{
  "d_model": 256,
  "routed_scale": 1.41,
  "router_z_loss": 0.001,
  "tie_embeddings": false,
  "init": "normal",
  "batch_tokens": 65536
}
Below are experts of layer 14 (counted from 0) of a mixture-of-experts language model. Rows are named router (the router's row for the expert), gate (a neuron's input weights, with its number), up (a neuron's input weights, with its number), down (a neuron's output weights, with its number) and show model dimensions 0-255. Each number is 128 + 32 x the weight over its row's rms, rounded and kept within 0 to 255.
After each expert's rows: "comes after" lists some tokens at least twice as common just before its tokens as in all text; "comes before" lists some tokens at least twice as common just after its tokens as in all text. This comes from a sample of Wikipedia text that the model never trained on. Tokens count by the router's weight.

# expert 28
router [142 171 156 167 139 115 172 144 106 112 123  90 136 104 140 112 151 109 129 142 113 149  43 122 148 172 169  95 119 111  83 119 165 162 152 171 136 154 134 133 165 148 122 178 100 108 114 152 214  94 111 184  73 137 108 177 117 130  85 155 105 170 139 122 145 101 199  95 169 131 143 130 160  60  93 110 120  79 165 111 128 129  85 119 109 123 132 151 195 157 178 158 179 137 125  60 130 160 110  94 137 114 129 117 106 149 131 121 114 136 212 133 180 144 161 122 111 146 129  71 169 116 105 173 137 138 124  92 148 152  66 176  60 148  87 142  59 105 168 122 153  76  94 146 169 122 136  77 120 115 129 150 115 141 106  91 124  82 145 139 100  95 155  92 128 167 120 136 112 132 122 113  92 123 101 195 182 142 117 109 185 169 118 145 115 135 156 125 166 125 116  62 127 118  92 178  85 138  85 120 115  80 137  97 153 149 160 122  89 139 145 104 115  94 108 149 105 156 134 114 174 150 122 156 159 124 109  67  90 119 106 198  81 148  98  75 105  86  81 127 126 113 185  98 157  96 198 185  93 118 136  90 169  89  61 161]
gate0 [124 133 104 117 165 136 134 133 105  98 111  79 128 106 159 132 190 135 108 132 108 119 135  90 181  79 166 194 149 168  46 157 138 105 184 135 109 246 154 169 113 136 156 125 165 108 172 117  76  68 126 152 111  76 111 126 150 100 186 143 150 120 147 184  77  98 114 189 115 158 139 120 200 114 151 116 139  92 130  70 181 105 157 174 131  66 111 151 216 138 167 124 114 137 127 162 109 106 120  80 152 144 154 153 115 130 130 191 119 118 143  89 125 119 133 153 142  97 121 173 132 102  92 173 140  83 136 156 155 185 148 110 107 124  92 144 123 190 154  98 105 135  97 166 130 148 121 142 115 119 133 141 159 150 110 129 190  71 157 100 160 108 141 159 136 173 105 152 136 149 157 147 124 130 138 112 126 131  73 126 173 172 151 159 139 103 203 134  68  93 129 139  38  80  73  27 145 148 171 117 144 125 106 110 162 123  88 119 135 101 139 148 134 141  93 131 152 130  99 138 134 168 116 142  96 112 108  67 118  90  95 125 101 142 149 132 176 128 131  93 120  78 135 135  80 125 138  65 106 156 159 137 159 165  97 164]
up0 [161  78 164 130 183 105  96  73 161 145 160 148 128 138 125 144  75 111 121 100 181 157  97 109 139  53 133  77 145  94 128 138  89 159  79  68 133 125 105  91 181 104 160 118  68 185 115 164 132 125  70  87 129 149 150  75 146  81 174 111 130 161  70  80 113 149 140 128 166 108 128  89 129  93 108 108 128 129 151 142 156  96 130 180  79 102 122  84 110 117 133 125 112 116 139 129 200 121 146 170 137 173  94 125 154  99 159 152 120 181  66 146 134 121 152 131 142 151  81  86 112 196 165 100 113 100 151 101  80  70 183 104 186  55 128 102 143 109 159 104 167 138  96 104 136 130 108 159 148 126  56 146 138 145 120 133 142  74  88 153 113 119 154 128  78  91  88  92 113  94 119 108  91 107 116 128  89  52 142 135 171  67 133 103 158 146 135 143 118 153 149 122  76  94 138 149  54  98 131 166  95 165 138 133 100 148 136  74 115 131 176 108 120 151 180 103 186 146 131 164 147 129 113 135 113  83 145 160  73 132 169 150 115 140 159 160  98 119  82  95 180 104 130 103 173 117 156 179 121 103 180  70 161 171 136 125]
down0 [176  63 135 116  88  93 117 153 128 139 100  64 137 116 127 143 106 125 100  76 155 110 163 141 173  81 120 182 116 103  79 180 146  75  98 166 176 152 157 129 172  66  68 193 156 128 111 102 151 153 136 100  84 143  91 128 159 160  95  83 136 131  99 122 120 108 103  89  99 135 105 104 139 122  85 137 117 137 143 204 136 128 113 117 172 140 176 102  87 159  76  90 122 126  93 132 145 113 120 173 109 134 159 115 131 150 142 134  88 111 143 181  98 106 118 181 170 117 173 148  99  64 157 142 133  77 104  83 132 121 147 153 155 121 192 134 134 120 124 156  49 148 171 145 160 151 205 118 133 141  48  88 119 125 132 133 110 138  65 138 158 107 156 127 118  95 105 143 139 126 142 131 107 131 126 132 127 130 102  33 128 125 145 149 104 160 136  67 155 156  81 134 208 113 125 148 135  40 182 149 126 159 150 106 124 148  93 172 166 148  92  85 100  98 147 148 155  99 112 112 106  78 171 114 156 146  83 100 160 118 138 180 126  90 138 159 116 141 122 147 105 153 113 146 155  85  21 117 140 116 132 148 104  62 164  83]
comes after: " |", " (", " \"", ";", " Ch", "u"
comes before: " |", "e", "es", "ion", ";", "t"

# expert 1
router [149 179 166 142 148 121 156 130  96 116 131 157 111  81 116 174 147 110 149 133 158 163 141 171 128 111 138 119  85  65 107  83 154 128 132  98 146 101 132 136 103 184 169 152 118 153 112 196 132 149 107 159  95 126 124 148 148 140 113 170 145 129 116 151 109 146 155  97 164  95 119  85 137  67 104 161  78 124 144 132 152 135  55 104  84 111 140 156 206 139 156 123 176  98  87 147 187 115 119  80 158 172 122 101  94 130 116  95 123 125 136 142 148 151 192 123 157 122 151 119 187 122 132 138  76 138  87 159 109 107 102 154 111 168 101 129  64 123 144 181 140 114  80 145 125 134 135 127  93 151 117 166 103 156 107 110 119  98 109  97 118 118 101 120 131 154  72 141  67 110 173 107  99 141  87 210 158 100  63 167 176 128 202 154 110 165 163  64 147 107 122 121 135 156  73  65 121 134 107  62 110 102  49  97  84 126 172 147 106 105 129  48 135 105  80 138 138 127 130 126 214 152 131 149 161 163 113 112 100 172 103 162 110 149  78  82 108  95 110  68 110 124 129 148 137 103 240 122 105 112 171  91 129 114  91 142]
gate0 [142 143 140 110  76 147 128 108 121 152 142 122 123 127 103 175 160  69 161 116 130  80 116 126 151 148 108 117 173 115 145 165  77 148 133 141  79 142 167 129 116  97 100 200 146 114  99 134 109 175 145  99  70  70 139  78 139 168 151 153  43 188 146  67 110 149  99 126 110 142 145  97 150 155 155 164  77 162 176 156 123 118  99  92 122 119 150 195 103 132 133 182 144 144  91 135 123 147 167 131 137 172 119 113 169  95 113 113 157 151 179 148 127 121  75  99 154 140  86  56  59 157 102 140 113 193  80 163 104 134 116 110 175 127 163  96 132  76  82 124 128  67 138 114 131 150 115  79  90 155 101 149 129 104  67 115 128 150 107 138 155 138  79 159 184 161 130  94 155 129 120 118  53 175 111 173 130 170 133 155 122  68 109 156 157 160 200 108 160 138 160 173  99 101  66 110 116 117  78 172 112 157 111 135 101 155  95 117 107 129 150 110 125 140  92 155 165 170 139 144 167 209  89  99  95  73 149 157 175 146 152 130 120 118 150 111  98  59 156 149 135 120 138 159 127 119  98  93  78 101 156 107  77 155 196 144]
up0 [161 106  66 137 168 107  91 110 112 105  91 164 207  90 159  58 108 113 137  90  81 136 124 115 142 149 130 159 124 141 112 127 153  94 104 196 135  82 112  80  47 107 162  71  16 125 114  62 119 120 165 152 162  95 136 133 138 135 152 137 141 123 157 119 124 132 107  84 170 157 153 127 162 135 125 122 158 104  89 103 100  94 144 138 134 110  80 109 132 117 159  82  84 130  98 159 136 152 120 132 163 145  86 144 109 181 114 135 126 115 174 159 124 122 172 117  50 113 148 147 148  87 125 122 183 105 141 131 163 131 143 124  82  76 134 143 113 136  75 163 180 154  85 159  94 158 149 143  89 133 145  69 141 111 118 135 144 133  95 161 190 182 143 122 114  89 135 168 186 145 164 159 167  53 110  89  98 145  56  95 176 133 111  99 113  82 136 179 116 112 130 161 115 116 199 110 170 121 140 120 122  53 126  86 117 171 135 157 147 159 115 149 107 163 199  77 143 160 124 174 102 163 145 167 145 151 112 102 140 171 105 108 140 121 149  82 132 113 173  85 134  89 141 111 127 116 129 129 118  48  90  91 145  95  83 121]
down0 [139 176 112 145 158 121 136 133  55 134 145 142 121  95 150 133 148 113 108  94 164 204 128  98 104 102  90 155 124 115  59 159 128 152 148 155 126 121 102 170 114 112 122 140  94 123 152 124 141 117  78  90 106 116  64 117 176 183 108 209 121  87  97 128 139 137 113 110  65 116  81 122 127  96  83 140 158 105 184 127 108 109 219 129 175 178 185 125 198 134 153 144 182 143 170 187 134 121  87 162 167 185 152 165 149 136 151 175 130 127 126 108 136 144 160 142  99 137 135  94 167  83 113 168 115 146  83 136 111 113  99 135 111 103 137 121  93  92  77 150 123 123 160 121 144 172 125 219 160  84 118 122 143 152  93 141 161  97  88 132 149 107 148  81  91 124 127 184 101 102 152 130  98 175 119 106 162 119 155 134 116 126 183  65  42  85  64  83 192 171  83 182 108 199 153 111 158  92 174 145 123 126 133  95 144 180 159  77 141 139 131 136 136 150 148 151 192 141 105 161 110 208 133 174 134 114 159 121 100 141 118 133 128  79  86 129 147 156 132 128 150  78 116 123 125 115 118 109 149  99  81 108 122 150 129 107]
comes after: "S", "R", "A", " U", "T", "E"
comes before: "A", " |", "S", "C", ")", "R"

# expert 52
router [175 125 108 162  95 122 148 175  93 126 126  78 143  74 199 179 122 133 148 102 216 164 144 105 132 123 150 146 110  59 100 122 126 160 148 163 126 133 162 156 115 122 130 160  89 132  97 135 167 101 147 128  93 120 119 160 187 129 114 107  87 146 117 111 151  79 157 114 136 127 154 127 191 138 102 168 100 159 146  68 148 108 137 127 136 104 143 170 157 142 138 125 180 185 155 104 102 160  97 117 167 114 131  74  82 143  61 142 160  89 124 174 135  97 177 126  96 145 105 119 129 169 116 116 118 192 118 131 119  94 166 149 108 151 111 105  35 101 128 114 147 161  72 133 112  94  93 102 146  89  70 220  76 184  53 102  85 115  84 118 142 154 161 122 100 164  87 202  87 147 111  90  87  77 132 176 107  86 121  99 165  96 150 143 134 159 137  89 132  91  97 134 183 125  83 128 143 114 113 140 114 136 139 124 113 147 205 152 105 136  84  87 171 104 119 131  98  72 114 153 147 148 157  78 160 138 101 125  98 144 125  86 117 132 120  61 205 133 133 164 137 133  94 127 173 114 156 132  79 141 134  84 113  81  95 146]
gate0 [109 147 139 125 133 137 110 108 114 107 165  73 143 102 155 156 106 127 134 105 182 165  32 133 193 109 126 173 153  86 108  92 148 153 122 162 116  83 117 130 144 136 123 178 108 178 139 131 107 180 124 165 144 128 150 178 113 125  89  80 118  70 149 152 143  60 105 112 106 182 120  93 119 118  87 174 144 191  93 138 142 109 159 206 175 131 143 150 101 118 152 106 114 144 147 102 122 117 112 155 143 181 194 107 106 140 148  96 123 129 143 143 122 145  83 148 133 122 131 142 122 149 134 138  79 162 157 169 122  77 103 146 181  82 136 154  78 120 112 129 156 142  93 147 184 136 103  88 135  25 117 138 116 137 101 162 142 129 156 142 108 124  88 137  81 189  97 146 147 159 140 157 139 101 186 195 166  82  99  74 174 126 101 104 128  85 179 102 110 177 137  66  92 136 124 157 186 134 117 100  94  87 142 146 104 130  94 112 170 105 105 127 129 204  81 167 105  98 157  80  74 104 142  91 103 103 194  76 129 155 115  82 155 111 123 103 131 152 144 192 155 122 165 120 130 141 141 111 114 144 176  44 129  91  72 141]
up0 [124 131 149 150 112 145 122 161 134 162 114 111 144 151 118 204  95 139 168 107 139 131 131  86  98 123 124 159  66  88 172  99 176 103 146 171 145 126 179 129  63 110 137 180 128 173  46 125  96 165 141  98 111 138 170 184 154 125 117 111 154  91 145 133 140 111  69 176 164 147  86 115 152 143  73  83 109 138  81  89 171  71 138 158  82 132  70  84 159 146 156 108 142 197 110 163 116  98 135 145 141 106 136 188 124 205 118 114 171 110 173 147 138  89  97 103 110 122 105  88 107  92 153 145 179 153  55 162 123  55 111 150 135 113 103  98  99 184 110 157 142  75 128 136 135  72 110 138  92 175  72 108 139 143 105  93 135 135 151 166 131 132 124  88 104 132 163 162 146 138 136 130 140  79 162 148 160 124 125 130  91 148 139  72  62  52 124 112 134  80 151 104 154 116  51 173 142 134 110  83 114  73 113 112 161 192 108 128 138 138 122 143 165 178 158 157  92 115 125  89  76  75 160 151 148 136 146  83 175 105 143  91  68 129 135  92 139 120 139 141 171  98 127 149 137 135 116 105 126 110  56 147 113 167 153  93]
down0 [151  96 148 137 112  83  99 151  96 103 121 169 179 118 150  86  93  85  89 106 113  81 152 105 115 156 148 113 171 145 147 162  90 170  31 126  99 136 166 133  91 151  91 137  92 147 140 153 146 174  86  75 129 130 215 114 123 149 161 161 132 109 131 134 148  97 110 135 200 133 135 120 161  84 144 101  82 198 142 106  62  85 116 120  61 189  53 141 134 109  76  85  98 110 134 207 157 149 144  98 175 132 138 123  72 124 142 144  89 153 218 152 131 144 119 114 130 160 101  96  82 116 104 141 102 174 132  61 122 132 121 125 125 148 112  70 145 158 128 146 147 143 176 106 155  98 121 151 137 133  87 108 113  74 107 213 125  55 109 105  95 108 190  94 119 129 152 146 179 107 138  88 165 158 106 157 165 131 112 131 157 148 126 185  45 122 100 115 150 130 131 141 143 127 119 141  89  80  90 123 184 138 128 154 154 132 129 127 131  88 104 103 156 103  75 159 142  72 104 146 116 136 135 111 115 168 128 200 147 149  95 169 152 141 126 122 137 150 138 170  87 130 143 117 119 178 110 153 115 124  90 141  98  97 186 103]
comes after: "s", " ", " S", "c", " list", " 0"
comes before: "\n", "ation", "ence", "ative", "ated", "al"

# expert 13
router [110 160 182 131 148  89 145 168 108  90 133  92 136 108 151 132 117 114 181 138 190 142 140 110 173 122 112 134 100 119 102 124 152 129 186 135 124 170 131 189 182 130 150 117 124 110 112 141 153 116 141 130 123 196 130 136 152 131 104 143  87 137 113 149 144 146 177  94 162 112 143 179 187  54  85 168  30 118 199 145 139 126  79  83  80 179 146 191 136 162 142 126 124 124 188 120 179 150 134  67 133 163  83  91 103 101 120 101 222 152 164 188 189 121 148 148 106 146 128  87 178 147 125 124 118 162 130 100 171  87  94 169 121 142  74  76  76 128 179 126 164 112  84 138  64 100 145 112 114 118  85 136 118 120 138 107  90 144  99 110  90 112 148 145 102 146 155 135 116 139 188  67  39 146 137 170 140 139 102 158 154  84 151 131 109 129 118 118 170 124 116  87 137 143 135 136 120 133  86  96  90 117 141  92 149 120 113 112 104 109  53  66 132 101  83 209  95  88 125 130 162 103 165 111 146 109 123 125 131 205 119 125 102 107 120 113 119 129  60  98  88  88 134 138 136 127 135 141 144 148 164 108 104 127 131 187]
gate0 [ 81 106 127 171 159 126 110 100 128 185 138 141  67 163 169 133 189 123 119  78 123  82 139 127  96 151 121 151  93 101 137 118 190 148 205 200 142 135 147 159 165  86 151 113 189 149  99 127 113 168 104 132 173 168 125 100 114 115 120 104 130  74 185 137 155 127 157 114 172 118 141 108 162 111 152 148 106 182 110 162 161 169  84 104 138 154 123 106 139 142 130 113 120 168 111 129 181 204  76 114 160  82 108  71 138 132 115 100 151  93 157 137 166 111  76 122 160 138 141 141 158 185 125 115 173 114  95  96 103 157 109 146 127 123 101 111  99 132 114 160 136  96 160  73  91 101 153  67 128  64 106 132 169  95 112 145 182 157 130  91  92 174  93 184 160  98 117 168 146  99 145  84 111 119 128 158 156  58 136  52 158 101 115 107 171 102  78 113 147  78 155 159 123 119 177 135 147 162 120  86 116 150 149 128 122 161  92 173 106 115 138 126 148 161 123 192 116 139  49  96 132 137  79 103 140  49  95  96 176 203 135 100 178 143 119 113 132 132 103  97 120 117 177 124 128  86 147 170 167 104 110 185 134  84  97 121]
up0 [ 53  58 119  84 189 154 136 169 148 149 183 173  97 110 130 106 153  77  93  55 145  13 143 147 153 136 119 116  98 108 158 110 129 110 168 115 123 140 143 166 125  80 137 125 133 135 173 159 116 148 124 141 136  58 160 112 110 119 108 127 138 143 155 126  94 118 122 101 108 133 155  95 185 103 167 106 125 219 136  90  89 162 108 144 155 195 131  92 166 140 147 162 114 115 190 117 128 155  97 100  86  89 133  59 186 123 115 107 154 119  90  76 167 146 133 164 122 147  92 131 153 177 106 138 165 160  97 160 120 136 104 135  90 100 130 149 104 167 133 118  94  52 189 108 128 123 142 113 115 164  96 129 142 131 198 143 139 168 153  87 170 110  86 175 141 112  91 137 159 135  97 147  96 121  98 170  85  44 159 104 146 126 125 110 194  79  69 114 166  97 158 161 141  92 162 166 174 172 137 110  97 195 120 126 160 138 128 119 111 103 102 138 121 179  94 137 124 147 122  63 106 179  64 121 146 112 153 127  99 186 118 141 165 159 119  84 110 114 106 145 138 146 108 110 132 150 133 145 159 103 150 154 157 156  99 110]
down0 [122 101 139 148 107 150 169 168 155 170 121 165 150 143 183 153 109 119 127 180  95 189 176 121  97 161 128 106 125 126 160 169 126  62 102 128 138  94 135 128 105 137 128  89  83 160 110  99 140 102 179 150 137  99 170 189 119 114 130 153 167 102  83 126  92 142  96 106  93 138 118 110 124 127 154 113 132  97  90 115  67 103 230  91 143 102 100  91 129 130 111 109 150 131  80 178 125 132 176 145 120 136 144  92 146 127  98 143 120 114 112 123 168 134 132 113 192  83 170 124 172 140  63 165 122 186 129 125 130 142 141  75 199 111 149 185 101  68 121 122 116 125 153 104 104 140  80 133  80 106 120 126 115 174 172 126 162 141 107 159 173  90  86 138 107 107 117 147 132  86 136 160 130 144 163 150 124 180 113 153  76 141  95 100 181 134 166 120  85 119 125  99 135 109 123 166  84 111 100 107 142 174 146 209 190  96 173 105 151 123 127 200 123 180 138 108  96 108 111  27 133  89  52  80 113 128 159 169 128  65  66 157 140  72  88 116  77 131 173 135 128 149 134 131 116 154  78 128 172  93 107 162 119 126 181 147]
comes after: ".", ":", " (", " ", "°", "′"
comes before: " |", ")", ".", "°", "%", "′"

# expert 58
router [166 134 140 199 138  94 141 150 131  95  88 113 151 116 150 111 101 126 159 140 160 125  47 182 129 117 108 174 103 108 139 109 110 139 183 109 129 158 139 139 180 154 119 144  62 123  91 193 160 148 145 131 105 144 105 132 222  90  62 121  80 176 108 146 191 176 152 119 169 114 162 144 120 143 111 128  99 114 129  96 137 154  28 105 136 133 128 131 141 150 171 104 167 170 167 140 108 169 103 128 144 154 131 105 102 129  83 115 125 128 135 147 101 136 144 120  93  95 109 111 171 103  82 100 111 189  99 152  79  89  88 170  92 164  49 108 107 114 172 138 193  18  84 121  66 132 136  97 115 116 101 145 134 150 140 114  85 103 114  87 121 113 124 107 127 140 132 140  97 108 142  95  92 118 129 140 190  92  87 165 130  98 151 132 150 124 179  85 177 108 122  88 159 157  86 110 111 103 125 113 127 116 130  72 106 128 116 126 149 137  91 125 176 108 113 152 119 160  97 151 121 115 135 107 143 123  89  78 102 178 188 124  93 158 132  91 150  71 133 164  86  73  99 127 131 106 163 102 104 134 203 103 192  62  84 157]
gate0 [125 139 112 151 148 153 155  78 173 157  96 122 162 197 146 146 108 151 147 129 111 142 143 178 153 129 158 127  78 112 162 161 157 168 127  94 152 103  89 149 128 100 167 155 149 124  98 179 120 100  95 133 135 126 126  93 130 127 122 135 135 179 160 148  78 103 110 166 132 120 169 104 148 142 105 154 129 101 175 173 142 149 103 134 160  96  91 153 213 127  83 162 130 161 107 123 129 120 171  84 136 120 119 124 129 156  33 117 115 112 171 157 114 110 145 145 103 113 165 131 198 128 120  50 149 173 121 107  80 104  74 219 110 187 145 151  99 128 174  90 119  96 182  89 118 116 102 116 143  95 148 156 185  72 158 124  92 127 150  92 133 163 116  92 130 116 125 111 125 144 103 135 112 106 138  98 129 129  79 169  45  93 153 127  93  95 142 117  66 130 158 145 165 142  69 106  80 117 130  94 113  69 163 190 128 130 139  61  67  93 109 135 126 133 101 104 178  61  94 174  70 139 105  84 137 146 170 166 162 151 147 176 123 119 140  83  79 124 125 142 113  45 123 172 152  95 122  86 143 111 168 120  87 112  69 162]
up0 [109 104  78 167 184 103 130 142  72 145 143 137 109 137  92 173 110 183 169 124  96  58 108 101  72 147 113 167 103 120 155 161 130 195 106 167 130 186 148 183 126 115 141 165 132  77 143 107 178 125 155 143 146 169 115 134 195 116  96 127 164  99 116  96 145 160 139 110 126 115  84 115  58 149 168 174 129 104 134 104 119 113 127 115 149 168 123 114 134 188 110 127 115  74 141  91 131 130 109 158 135  78  48 100 155 140 207 130 107 187 134 114 167 144 108 133 145  96 109 109 106 105 140 139 158 146 109 100 144 118 160  40 117 108  92 129 138 114 134 143 109  96 107 158  92  53 146 160 137  94  56  69 129 139  87 175 209 112 155 174 107 112 145 191 120 115 110 115 121  55 181 105 121 139 154 145  97 124 133 144 170 127  87 118 131 120 101 124 134 136 110 127  91 102 158  82 149 210 182 138  79  86  39  92 156 160 120 121 146 120 167 151 138 103 123 125  74 112 144 101 185 200 142 169 104 163 145 104 151 166 141 115 154 144  87 158  87 102 139 145 157 133 153 111 112 128 150 181 109 128  90 147 129 101 148 165]
down0 [111 129 155 113 149 151 117 135 141 172 226 101 133 134 141  87 125 131 117 127 180 124 111 104 128 153 129 155 149 111  97 145 129 163 161 169 147 123 187 130  96 119  57 123  93 171 117 127 113 113 136 112  98 116  86 132 166 188 175 154 164 154  95 115  86 111 145 165 133 104 126 114 113  91 141 163 136 164  87 102 126 144 169  83  85 139  96 127 163 167 136 116 120 118 197 144  63 111 108 118 112 106 163 101 168 163 170 118 113  93 103  81 115 123  94 127 151  86 118 175 155 171  79 146 130 121 101 151 147 144 150 108 152 200  64 115  76  57 146  91 145  69 153 170 103 120 204 142  72 172 159 116 150 183 131  93  99  96  85 148 114 156 204 183  72  86 121 151 159 127 122 111 165  72 120 125  82 123 187 107 109 192 145 157 113  99  77 134  98 108 153 159 131 102 142 140 141  63 144 109  85 108 119 131  91 108 110 172  96 181  81 155 113  71  93 147 123 138 180 167 116 172 113 158 156 120 112  99 103 117 166 170 187 152  66 115 136 108 120 143 153 141 103 116 112  87 131  57 129 131 125 102 111 101 175 189]
comes after: " of", " in", " to", " for", " on", " from"
comes before: " ", " time", " first", " United", " re", " f"

# expert 23
router [130  99 175 167 114 114 176 122 127 116  88 107 145 154  98 122 119 120 143 141 143 157 115 165 139  97 153 149  81  28 107 104 119 151 165 165 155 170 147 199 158 113 117 151 139 168  95 143 125  93 165 162  76 255  80 140 148 120 122 125 138 166  88 161 142 151 167 136 122 125 109 107 137  86 110 139 106  77 160 105 152 154  91 104  98  92  47 122 135 160 104 154 162 173 114 126 127 166 116 116 168 123 136 105  87 157 127 108 172 119 192 136  99 128  96 109  98 114 164 117 160 147 114 171 123 132  77 150 123 125  91 117 129 156  99 117 115 141 158 148 115 103 153 112 115 163 139 117  94 131 127 109 125 121  71  80  88 127 132 107 131  92  99 126 160 134  82  90  72 185 192 100  87 125  85 134 158 115 110 115 159  68 150 139  87 149 123  79 148 108 144  93 193 156  89  92 142 171 110 166  42 106  80  97 108 130 145 144  67 107  93  93 106 126 105 161 101  94  84 159 170 155 127 135 200 136 111 108  88 154 139 139  93 108  93  69 202 136  86  74  87  73 184 133 168 116 116 150 115 145 110 126 144  74  97 167]
gate0 [ 86 149 147 161 158  87 143 110 172 171 101 174 159 140  78  96 130 166 171 182 150 166 116 119  75 115  87 148  91 124 148 141 156 193 127 143 143 132 118 190 113  85 136 177 100 120  87 114 131  98 167 146  87 189  76 151 119 146 104  45 121  94 109  92 148 152 109  73  68 187 106  93 173  81 137 145 149 165 190 149  86  71  84 106 164 164  94 118  88 138 138 160 144 103 142  91  80 141 128  82  58 107 129 121 127  95 120 126 127 151 137 117 135  89 104 123 187  61 100 112  74 198 148 111 148 151 146 177 128 129 192 124 123  82 119 142  82 169 116 145 146 102 113  56 173 101 112 200 105 148  95  86 104 122 160 128 120 126 122  94 118 132  84 142 155 154 122  90 154 144 111 140 122 188 127 101  95 155 119 120 181 100 140 135 122 161 126  69 174 116 153 132 105  97 168 117 129 150 140 173  78 147 119  94 131 126 119 157 157 137 132  61 111 164 126 143 143 117 100 172 113 212 111 150 103  61 103 131 152 161  96 155 105  99 144 141 166 113 159 110 159  81 143 154 120 144 117 164  70 137  83 100  77 108 148 135]
up0 [125 123 110 164 121 160 113 120 130 109 112 145 109 122  98 168 113  98 162 100 102 125  99 109 152 142 125 130 156 141 114 139 126 108 128 138 105  80 116 194 152 145 155 142  56  48 207 138 135 102 113 112  83 151 132 118  78 116 125 101 139 111 105 122 115 121 111 160 161 127 159 136  31 117 140 154  72 134 100 205  64 155  98  74 154  59 112 157 102 126 134 121 134 106 107 111 156 144  89 126 138 134 137  79 109 149 110 127 115 124  96 129 175 105  94 115 110 116  81 114 139 138 163 117 129  46  88 118 130 195 146  88 134 134 150 131  52 146 175 139 156 163 106  96 109 133  75 160 172  70 139  69 159 200 128 168 105 130 119  95 207 124 166 191 164 137 169 124 112 134 145 109 210 163  84 154 122  99 183 171  87 131 110 140  92 139  74 133 166  86 151 123 156 160 170 137 136 129 152 129 148 141  92 107 126 110 137 153 131  90  76 152 112 137 147 121 184  95 170 141 121 110 106 133 117 134 161 116  51 159 103 123  89 175 176 181  97 124  67 107 133  96 129  95 131  76 115 109 230  88 127 147 136  94 165 119]
down0 [ 81 134 123  11 131 133  85  82 175 108 133 120 171 121 104 116 104 130 114 129 109 120 106 170 106 134 129 124  62 151  70 144  92 121  95  81 175 108 190 127  29 160 135 104 138 105 115 153 107 158  83 134 153 138 110 134 130 121 124 154 101 164  87 119 144 135 125 177 160 118  84  75 117  93 119 150 179 143 119 141 187 119 138 160  87 145 224 102 121 159 150  98 194 151 160 100 177 132 166  81  23 173  65 142 160 124 106 103 115 143 165 151 121 193 158 139  88 146  72 128 154 110 132 177 128 114 141 136 149 155 139 119 148 173 138 111 169 113 134 141 127 109 140  83 126 126 125 126 130 151 116 152 142 154  76  90  47  87  99 212 131 185 108 143 162 129  99 145 122  90 146  74 156 114 105 106 156  98 136  85  72 183 200 125 103 134 102 140 102  96  99 119 107 156 101 135 148 112 144  81 127 168 117 144 134  97  93 116 113  94 131 141 134 135 135  89 158 135 118 168 130  76 118 131  90 143 110 129 117 118 134  97 116 158 138 152 105 169 111 126  64 156 153 157 179 122 187 133 143  78 155 190 136 167 143 113]
comes after: ",", ".", " The", " and", " but", " that"
comes before: " was", " the", " ", " is", " he", " had"